Experts of a small language model.
Size: width 192, 19.8M parameters.
Experts: 64 experts in each of 9 layers, 64 squared ReLU neurons an expert, 6 picks a token, a softmax router.
Training: 734M tokens, 5726 steps.
Below are experts of layer 6 (counted from 0) of a mixture-of-experts language model. Rows are named down (a neuron's output weights, with its number) and show model dimensions 0-191. Each number is 128 + 24 x the weight over its row's rms, rounded and kept within 0 to 255. Numbers have three digits each.
Before each expert's rows: "comes before" lists some tokens at least twice as common just after its tokens as in all text. This comes from a sample of Wikipedia text that the model never trained on. Tokens count by the router's weight.

# expert 36
comes before: ",", " (", "\n", "'s", "i", "a"
down0:106119126128110106123161119118152164133163129112154130129114102147126089134131169160114127138102167119114119161163121146175123135156136129108158159113156142120097120157136105129099151152151118100114101206108118142130091141112161111128105112115128134109110148113129130089145094072142170122109128111165119149100110093114087147147095164162156112136116149156134106128073105115130146095121097170135163135194149160088125156124093171139116098063124131133098111114133139104131134114119131116119142137118121129124138126135156129094153106168151138086133112128133059095115130137134160162
down1:164130122184118173144115187094113097135086156119153159090136105094113114142121125136137122141162147145128101110137130122136177118118167176137122102095160123132148105115146161111121119143137132111114151146124092108119103108172102134139109134099120160102112170158132141135096133171136094126138117075133087159128142112146088095143146142099151123143101161143163154100107142095113127159150149108132100115087120086145145109151108134146122144139162157128150145122091091103145102122099161155108125126162140179121138139101109148137158131069129130160145125199128153107131134139129138105
down2:149135099118139133163126129118121110157137115110139194114149109124118127152136129131139096141105114103103129154139117093124154139130130138126124125138141122173109144102114122128170133125131113144130130187108117148168097111158113118106154104116117120160133130099148132142152130129114079120090126124111162152153112123121137076109152145151117152122125098092128153134089058151072120119137145096135150163135138145103137153125103130136164122151114136140115109169112119113165097190120104138168106132150131108089139142089168114122160060208093161101121078151145166095133133132161131138

# expert 27
comes before: ".", " ", " |", "%", " |\n", "4"
down0:122167133122128142120129158131115113125131174154108079117104066148132107107165096176133095158128107139108126156095112092112139081124130140142104114105122110141126101175142142160138108120163078122082115122137141095182185076122165136097125127130123151173118167139153135120107136149114137146158133091108132130134140140095108128157108142162089129111154155125124122109177161145108104106099152157135142169135102129119106160123151133138152108115087106119079117101104155147117094135149090115114123146129117162097112121142148144118130134162141147155153111163101153110153116098095084116
down1:120092123175114136110109135120101113148093146111119133126195148140133142164076160122141153119132097123099117149143133131130107162160099114126160111142111137144114139125132133158109157150118133120116158142165115095117133152134144118101152116144131069125074097175138106154137145118152117118116135161151111120144135137139167125103121104086130125192064136174134159166141149143176133084101162087139126135151116103151121103130132099149082155153114107164140140127135125149162168128127141109121103088111128156122146150094181130131141098148095133100126109140148087087120122150178119127
down2:118111120109173086082163103185156155140149097081079134143125170119140112117143138121089114142126121139121181120144143167129149118146151135098108090139093133122092147109123115150119146092132107136107135124089110138124156145105104097116099151107092106133104141099128143078139135132134165124129098080091148096127116163110122092147147090144123105107132067126138116154109132098122121117118131161179153129130168144155087133096126122153106161161140156104123170087109123136124163150127101068111111147166127148118134123113155133170123134130182142091129132129112108129147114120147132114

# expert 61
comes before: ",", " of", " and", ".", " in", ".\n\n"
down0:140112144136078156126159122104129134123111130128114130080145149195106144162118100126125160090139098123112127081103159156113151145099136119114166080157133136120106133137111161091131139153109146128135142099108109112105114124136132171154158144156146120092131118105079117129145122099113164130149104102126111150108131098140132131122139159090137136118093124125121137075088162127154155142115109144107132117132126154070110154106130171157100135108118124125128160163135141124153093142137154105127188146133130183117151151150085162119161101131150146137180081154119178106143144110165090138
down1:161127157134147118141152116127095159101161147153111174146144069091136117113139104173153125107098169160115137133065115130131134121138138153093115108157108139097135087185105140137121125114163109156112135193136141133131096166103108120150109144114112095116144123141128140139125119067128160116082110101082132145151140151128160140124127147165144134130121135161104151093112159137124117117173153134089157133115123135071146128144143140113143149122088122112074123130140122153147147151120174137144151128112155150166165148115092143175087130104120102093100128083148122127140121137144133117
down2:134117089114111123109150112133141132145144128111144139139121090071126160160102143128137137101154142123103146155095094171106132128103109101173117147114160087150144097154159080130088163137156116175125112185134156123100145129145058133090126142119103124117127139115111126138149127095131124093156142104182133125148138134150088175129123099119135132110101100160130123132116162109078141128158102129141131133156123131134077172082140123130133133150130146125136090144123128136130152115161176069165132112131142099176137135150151069104146133095092118111141133092129098115136119157153128124

# expert 47
comes before: ",", "\n", " (", " and", ".", ".\n\n"
down0:131116097111123174117131151128136117172120134151121156131120104122158109181156148118120132147117128127128114137083119081147165096110157128104170088125122107121132142096139182097112170146159116144171111158117109125142122117128140131088128120126136115156107182134140141166159177130140128138116146131125104164095078134132144079132094125158129121133094151113147113151100134112065137111112098144169118101155111119091108100149157134158118100150109139116123170183195119132138139141130181118134079151107149112123148159142150116141140147134147128128091128103140127102113093134098177122
down1:171155146156110143117107126084121148151122136125089141089133077145136125127167107152158100157150095144096144086123123158145124108074129158131144143183138118120120174114123151121136123119119142106174158116144110133166101160153095130147132150148131071130103122129065066141119129126155158105130138116153141133112145133134126112149143120165107109112101121105142166112133131149121114175127167099118169140155124148106135134132136131147100160113133194117135204132132111148124082112123127128186159137134146200134119139128134104104118111145109147155139114136132147108134127092132123114
down2:156117106128134116112108160148143113165130153126157122085093131106132162121092181137134128168098098099123112170128133162146136128062096119116132118135108115153141174128120125137125128113115088106128143154121122113135117134101115174183147115169103146149139102157134113153094099122112151120137110148106117153163109116109094104125092144141098103082170137138132139105131146127156147155167129150086115110102112087088142147158085138117159143161131178130096141136094071126076115132136148102132168137135064122152154147099138112123152133137107127127115129130148164090134101162128154120

# expert 62
comes before: ",", " |", "'s", " (", "\n", " and"
down2:110125112108160122156092106137128114145124070147128085148097143114112106108128130129158134098154153081142150153137146141101082118157121071128092160115082163111145139150153155165152166108122113139116084127154138108154149089130152128140116101176102160126130131145126131103109134107125114145136151169132162138138135162139129124110101099126161128117114125145108112164112103145136170122115121148115144162126128145094134070111116086074143137116135134133134148142137123181130135114223080099093101135110141135120129087101129142125144143179146128119117142131108116104129123133066119142
down3:154090131108133112087121161112129122123111140126128092104120126176090110133071140109086140143097124135144119117130107120113160127149125167106132117120126106154125123087145088127152097103143115116141177142137114104195103101106107161061147126111099136147112125071130136130137095165129147178116105117134131096145144161116116098106107119146131109095137147084126206122159114131133150175132140083134098112117141121097130146117092131126137148118174130131187105131152120144120092127138114116119174108115116148121128170168111132120128112103127167176156132138128146116129158120168118145
down4:130123116142130157111103136107156145151119144106169130106153176123139101159106136075124124131137119154140139104147092181146170176111147126125161134137137121161081139133130098093104103121155122123132129110145131135166129152148140158110085124104080139132155155103136137103094136124126089120109141165120108104084105163114118131092141077154115111146116110118171089133118140131130147125126123086114141145114162152146104155182102156177119134145139129124119169146077164131120125075115179145139141125065134182130107093146130105146156153095098148140125117126146126157161092133134131111

# expert 18
comes before: " |", " ", " |\n", ";", " %", " Title"
down0:117093145141135136145163108190115109165137170136108126097132089177122085118150110122112103171128141138113133110127131110139146102194138150095123133105095086159133065122140121081069110088149144106153130091167139144143112127115152107141140167147149150108134120129105126157134111144152134096123103126137112138142101135172135125147146135162130100156139105175130116104109125155108122150095096122116176097168143116146143122132149127149102123108138127080107166153137130130184151139130122123134102168160141152123134110100123174131156135162105152135127098090147119105160125119123082107
down1:099136148113137092109147156150097114092151102143130097102126080111124117120114162159096140099166127118147114108128094118119129114133091145143165129142159121147202126116148114100165138117119154158116128088127090099125165139173090109116114129138162128160147153129133168134136097116096112125162127118140145134136096126107109063153130120142114087144155136110118133178130153090137084177126119120111146110150127091106133120145175128148077169133106159136105118170179099112150117140119127137141145115115150135117093176077135104142112133113127135153131110115154150157146182119149148138
down2:121137082146128164173171079120115091166119108133138184110123180109125130135129080109097078082131165132127117116086131102172105147127134131157129140102103100119130130119103107119125116116151149118149132112119130144093126122111137121168121150088110101109102098143119102075099133081113145122158113110128147147155131103142121148171143157145119127127113150137125141133117081159098124109142115115103125160119151123108101106095092093077151140160102149158122115158077143132110134122125186157160121099130149104117144110126141120137104143116138179149113152101141110131086073127157140147

# expert 32
comes before: " ", " \"", " —", " —;", " first", " A"
down0:080117086122087117116106108077115150136139142137111129152127149139145079155103119102146139160133145101175117193146165113120094125135112109115073162138129119116142152142092147144085164130117072127103083144161139146109143111144123136131122145143133109126151134163144071108138151098106132109117094154113143104126152117161095112135078115084138150152140104165092093131111134148104153125143161076108115171093164165133120106105122165117127116167123159131123150102106131128144158095119105129141116170167118101133123125123130115123141120103133171133164121119139082131127097102147102136
down1:129146110111087144078141098132137118083166074131141178089091106152167145159121134145114104138146136114073132130145107134119116132135120079101123119129140143092111127134132134107125143109115094130142133148185162114114135122102122064108156128120116129136133120151157142100120082138137163097123097142120175081130136149164132137140161108112145108114175125089166121158142141139113102110087148148162134143115150087160120126113122108127066137123104112083145103141099133114148096112123141117174124145132102134144103106094143105143087114141144108098104116099118128166075135161127123165
down2:116107127138136144095112173112128151110150116156124157144154119154114129087127090102177138082122080176105125110127136147132096081095118133096133129111113199153111104124179140127112144091136122144154117139131117122120122097108087127134155118146142119112113148128112126086111160114130112159136112177128156095132125160103101151095167126147111135094136130114106108117151109174087084121154107148135147141096125164114137151084138102126164116140126146119135158108164144121157104113149129134136093125115103099147097157155134137110119068094166138117141151190135113127129145108104167176

# expert 20
comes before: "–", " |", "|", " |\n", " season", ";"
down0:110115139095104130125146135149148141145147111131132165160158114106108128107114117108146133132159099106126141142128135115113137089154109116150129131119154205116178095132108125172085097107099153105143155142115159118149130099151123127127147140079129160112148174122097156135096102116127138154170146139134128171157129131156111175114106141115166085131154118140088143127155142124097146109104114120084148156135099138117189083140096137116150085169133129173125099100128120152098148126090126113094104113085107155131148126108152106141116116108105127167157133133172130147122109150102151190
down1:097116191115200096141138115135129112107122146144138088090157147100120127119157095127124094147095172126092165144119119127176138121122155119099131123138143113140130145134146100173131115142150128108115092170160117125112121131099117122152166156162143111126092151166117107170108123137119151087125170134172125123104148136130120123155154063171105182116123161117145085091108144149119133136126149137114135171155152142132133109082125137088142124123170106129147150144097161136144096134151148106132140144171127103140097106096114159155115117168106127141163114148138118137150102146106168123
down2:145129150109112153098115125136163121122130114094094089148132123068121174112142078135144143123155103116105098116092184160072111073138130134136104116163160108126136110156135129124145103161132091140079130129121163109145153108129127139112150115145101122144169074130143094086134111149136104120159112158094133105116125108097135065153144116126145129115120156111127131125132109131142107117144140146136112126119093146115164100142121137148100111123137109142093097122120103126121110137132141105169068170142132173187136115130113070134105128139149100115129152115070133149167165132138163144

# expert 16
comes before: "20", "19", "1", "2", "18", "3"
down0:133122132146153128140140093148144131126162139141206133134141122151162176143135126108144128123122113165123126202137155143112138132105139170144119126098107091175075130092160108117151130111143154100131138106146129125099158181117134137137097155105148108163105084120071100122098110111153157132148090114153149196097140156098147139116122146119095123169140082130148133144144089124146072124151164141147128116115123132144109132163134133122144152113100141133128114111098140128128181168168135113131131140171125147138170128140115124100115178122132143128144122097164112161124149123124132149
down1:144147134161121124104090139130138144120126110129129149090122098095124085164093147110143150151170103159122134145113107119136140169112143113103129087111107120142122133143141125145156127171117128142109120112173143105153108133174144156121182091133110130111113147123123118152104111168106113141097159095135145105140059151128119089151102107135132096130140137133140091119142104172109156123138148108121136106089094153109122128174155143109149090107069113167121128109183135115096123097161126108090147126083112136141099168142145128171107118099105185172119138150105111100114119156113143089
down2:121146122129133174147107125091118129124121152118134108137119082117143135114133149103142165095078106099114158096130146114111129071140139119099153154135129124108106118120126135151150117078116167117069113093145131124159144128127107138087103147082143151104096160171170154096107137115148119115144133073144131104137106140146141156129113142124141155124107106159124135117090102133108101117137138121096138138177111104099127159165136097153140148102118103088137139140127106140167115142152150168120136144125045117135124071144110087135157077151159113122175083120119142122121096105143104110

# expert 37
comes before: ",", " ", " of", " |\n", " in", "20"
down0:129159092141126135111071140136119113109115119173121154107109132170114133180162118136136151106080086137140133148177127094128106107131144150130126154132122130137121116121129129098141166160129136118102154146137153116137141132121097126122095104155108147118127179094155129112097100149138151149086099109109133070121096155181145087107163145148152123094153091108124123106105147078165121156123125123125161133115128125073132144185162131142147087079113147125135168132174141124137086191136111109127144156137121154084122143149137149166163118164134148122102142138132151123126142136120154138
down1:112125123084141132128155117129100104111135111154131121119141104144108120112130133115157096122108148110121145165150084165097150072164134097135117110122106112094150091133170137106095114119107109175102168084125126178089137147161145140065105132137132155122133111132168117148149136134148115140142120163153117129149107121162109175203113127117112173153127095153126122127118127140131163146122151105110141149133137096156153145072111121113132139172137166160121131152121084142135137117114083124128117117138133115100137142140123119090109160145079174119085122103131119155143114147134199104
down2:122051118127154100127113084127137116147156138145110136138135152125170110111145147128157127167067137114147148137102110102110115114134140158168133114121130148124107145110124123100089091137151146119150124131081104108146154152137135139151097112142153108102116096121151126124143091129115121157125100126140127098140113113148119164140154115123139132167147129101116103114095183085137162105162137166130176091093139141153127117115149108165148091191110173120093084141137129141156151072140120118160100113094124132095140115135100138158130131127156120133172125134141145157182094172170136132

# expert 5
comes before: " |", ".", "–", "0", ";", "°"
down0:108100126119135142129111122134141087151132127101161146116116140144140117157137101153148147157136153114142084120131116141116144172149116147142158103103147151117109133099129151142138135125115106113147126129160145128116134115089153181150166077152107150152147133140106156148128119137148158153147134115106158156172220126119107114102124160165115087131127128154147119099177197158117101104151105147121135115153127091117071133088099135123103089108114139107120101135126077108164126132175117126158121148135114114134129139149110175138150136144128130103079162112109174103098126133181142111
down1:161092134175140125154097102144153129118152143126132127171118105113092137156154143130097119110101072111104150153129107122146120116133137106122136111113098134139147155104135138165105128145166124136131092108151081101116127144103120101121105148095133120130134148099129142116174165109131102113137119131095134157166090127138122133174098101120118110063080167130118125103143048135110105120136141110125075112180119112131146079161115079150107116124120156141133094112135156094081133155117131127127141092108146129147096129094088114155122167122141125136122116107153117118117103076098099155
down2:102166117145132183109093117146133131136163169129164096116140128145120123121129142122120086107079108153101177135110121118125141111129112158106110111102100156134107128132129132128145127125139118100177120130158152150126094139117101122102118104149094158177132148116140108131099091172107081130144129156150150120096095143088150116073125156174126139119126079124157128153135115130138164134124096084144125159088129154157097148127109092146138109120134140113117142130178162168123163147096130125141183134137161135129155144108120125145088099101105121092131140144119068140081138168087109140

# expert 48
comes before: "-", " a", "|", "The", "==", " also"
down0:119100142143124121164171092130092112145145143117148102146151088082133109100087123129166148122141117170161120129195109137121109102135114116133108110101168114138143146106115103113146129132139110146146144125117086122138142142104137134110094168093119169120082143104148130132119168129093103102134107107099101115161110134112104105108139103113219147109111171119158147152131126113133143152113137188086162075129139152145148141132139114108153120126133115074137152148110162118148098123138117148134115168143151142136096135129144125174140146135121117060098115121130151127082109112124128094
down1:120077145094149154125113098149144129098094145144151110129148117124115146117151119096130180104083122116143181147125117121123108131172109142118132146107134175113153066119126116158143128143125085132176115130112077164149094113150119123105106135143144151082105120122174120126088152130090155166119130108113115146149146142087131128124134122171163150109148111088175133119119144103127158142111151119161125093136152132139157133121096115152134135140143105099132107146134177109170091140154150117150174111097131113117071157099132121150169104124142168135148108132169138188111109136132109121
down2:143077102143110159122145145102110152132127142169123101131065144129137166135115128081153153109119094096124130151105148121157096151128115126178146123121137090134139093119126107133103135139113100166135124135161139106135203160171097121107154164098130094143103125134179137108150125095155120119155160105092125148107132120121162131117112133132190093101148128137152103138148105148082127106132164146129108158134116133130119142129187125103122125140117173090130110136094121117121126093113169158153101134147129135105132171137122104076125143127162121148100143181121166129086105116136149148

# expert 25
comes before: " ", " |", " Candidate", ";", "1", " Votes"
down0:139107122166088152172182142156143145132116119088149142124088129119096144158157148139135107129145106159104124121120138124095133135092106118154111110120135102126152151122156116100110116171157100142098090133155076112149143113146144143135101144108088104153147160134132120126084149113178112075106137074105161139141123142146099120172121111134136122130093093164142122119115162135155129126175148122149124116131116101183128122182147122102120147130069118117107098128139120169093141143156141072135118144139150137132148140146139157164169132089091161163121125152118154136142151113101121087
down1:083158108087118136107103144129110105134136148135070091152123173129158153142112112113110139149112110150127140099121137124159138123151136143087130148117104147134141114139118148118167129141121095130175142112203145123128152163126097120159129121123150082111138110166117131147139122154066106160149141103104135141139123086133149119133125155133094083105132154099114144106097114174121105152141127108145098135136097128150162102111117156121136080126141138184099135168109163142117133137107109154123106136110109135143122117138205140125167123135110157171160138129072109115143177103162137097
down2:128128134139120108103112152142145126068140119142137126103152119132130110103153158143154132116145156111106182116149131124105143158102150142084154163141141082145161140142109098111132155155096101099123117131094104112154158125114141103147149104176111152118143140117117178158105120136101160166163106147075099149145108147130160121132164131156142155159171118133096057131131157134142153170112128144149124109095167079136122168087121121141127127131101107131099115152155151122151073122141114106135128107124175130119154095121125120148179150130098155192117156124101118124132162147114131143

# expert 22
comes before: "19", "20", " ", "18", "17", "16"
down0:139128130124123135103136166145129124150109147122161108152126107136099060127110106115131131125129143174114144133127146207122149108096083126101116111109130117129119154137119091146133174105161120122136130138122074150151097107130112153163106133155133130138144122164129070107143154128155126135096109142143129160120155138123129126151141119151133103134141104146104117146104094152148125095092149106157164089098090165105106130118145077109151113124106169140134148119088154143141154150053103101208150137130147151135118126134143124128093141165130149155099109119123147133104128181142079134
down1:113120103139130141111154127120169130120069108164156126169134132157140150157202154145147115165124176099143097118135103168119131079110192108137094135129103098126170177147142125164125106100117144106119142109120162105133139141172102100090089099117120130107139151099105089149107120103113106125142134137169091148126074100117125100153088132164137111131113113132110148129131127104123101118130140124081073130148104135137155158141151116125122114111146164127101125160163132123158119142097132124111131074115122116115125159119111111101155108141115149147162165144157110119130127105147144175
down2:139119110140118124098137122144158145135098160134093114139107136147139113140139144164103134166152152132104152122124157128114112129140171129101136172178115148144110102130102128125168158115138087122150122146135156116116120111153101155135112125163103137145136121140099124104182167127129108080112114119106162143172130126134129156107130091126151077152139124126185112129129124156123120109137091095114142154144088159136105112092149103156141153110078110087174149132142140111118131120073088186112123101097124106166112148131115138141177073145088121132125127176107154098179111117094161142

# expert 44
comes before: "|", "==", "-", "The", "===", "In"
down0:132114123128139120071139119145149078105113087140145163078110129135082147122077119099137168154099122138151115156113155118188105114135137065109142154164136141126110083104108151137100090169134123153115144122137127115124130117100125194167170116118151125135118133126138153139117085122153125149183102104138108146137103167112148125166128117104134146151141166114118153141095149130123151112143131143101103162100134139115122086116131126157136106135173112101103145139140115121109142082132146150104159141144125109116131137136123132150113133104199101096113155127118127119175138186117102164
down1:175092122144171167151145155066126134130122161143114144101177097109160125179109142135148143158163103144177153147129146126135138143104127099116118120136097129085118130134111155139152105123135123173139104119146121139141112137075111132118142143136121115131149098101170055108157149150114155137122154143129111129102104115138112140143135142130114103130200134143095113097088151108100123107093148125122152114129098095129138132121173142170114143154151158120174140144130139158114115103115143189173116108154147102084153161123113122162142103112107120143128130136149115104141075168137122138
down2:120173112092133168136135154138168146102122090131092163120166160093126083135077139177094158126146119121132118091162126132088128127101148157132150134120122098113115110096155111132145147117145121159155184167122100177134146104129128156098136141152158092111161149104111115095120121179112123113141116101115169160163146140128115119101109109180125131161174137119105141137136152140161102164127153152110143130130114088112150147149128088132168129145111121144141069120154134107126130124103104127126104142125149121135133129128103129180082108109165104145117078140141136146110137101182127128

# expert 56
comes before: " of", ",", " in", ".", " and", " to"
down0:129163114129162161139094111141120094139136144126149117082134107132088165118156165132130152160144139129074082152133146143120192150154113143121127140094127149139174121142159130119122156103139096162155150162183124119180116162119133163109076140128141117114195177146136110129174116109147145138124149161143119103149111145109161117123136154081124125101101124093082133150119100130082088087118131107089114104103079130126120108127137150140136138133131130127132116131116146099101078115179130155124137119131112138122115143140135111107103138116096120155169117133073129142090143118127141123
down1:141141117171118087138122075135126125124122099139141095144115163191135125102096088176134089160118096135151158143157127120166136124111145153107124099186142103154104115129092161125138175097118118163129087144125128134116115118065076116127136148171119128110103138125110122128125109097121125129117169102132141177153156155131151150157100119126129106124123131114147138162140097126160107131144157115138122141130114197090103119157141115166114164122119138101176157104126140171128101137120146152116122139108115153138156116166109162108124149139144131114144089124131120181094161106112096101
down2:128133123112123106117109143126135124109125146154163106139163152098137148117139138164129075122115091083174180106112150138136147154121159135087136142134109082122136164134126133075133118159150156101145175132148096111098129167140127152128076149147154135119132167114164172096126132117105131152141146155139121122136147146123138146160109150165061130107101105173154127144073177123100086110120132164094134141083124150150147119140106129146132098102126153118148165128140153130087129132092141119152115101140130107103152107137121115117106160095094135168102082158111152167127125140099149123

# expert 33
comes before: " the", " ", " a", " his", " United", " its"
down2:173136171169126146133129177123136105126103114145176164108076099147138104136156159146098112136111080168103123124136159108089141164139095101118132116109095125132090147144132141111117183105102159117131148123113108090151121119100132145183098110131144157161142096120137132120158121120129146097143150109109143108144123147110121175144161134139113120178115152087103151121111109170188113143130141100121140124163119146098157120094119146131146138093112113151157126120102129106126101116118127091142164123119180153119119153105169117130155130137187140117127102123123116120071139132177113161
down3:147098123159149096131117102154141119101150135114133168155128120091141171141090157157136123181164116157130127131167095137116174129140157110160138143128146146137116118151121149101110131146137097105127148089161151127117154124084135141161126112090124132177183125148164145123115113111143146131153136116079134160127107171119136139116154150138129136137139138121107111161108162099094133121161125179113091094163142155124092099129104122171087147122144142164106139146099153138165149129125132122132120169075113124075124168123135177106106170108109132080135165102093120136170137123120122154
down4:132120115115129108131135128094109157118115107156121131159140152086102134112146144125150145145118108103080079153105110077136121122132114129138110142196132126094148130134120132161148102148142128101147106153111095100137131119119107094104123187055139156134106129162103177122136108119115122148134117114124128143071096106185118150138133161092107125132123093112129096161113080126149123169123173123108114149090097108106137107097096112152134127150099124149136160158128094129069112146112135117124130154125096092134118135154157128156129148073158133142146145118149165170156096149160134141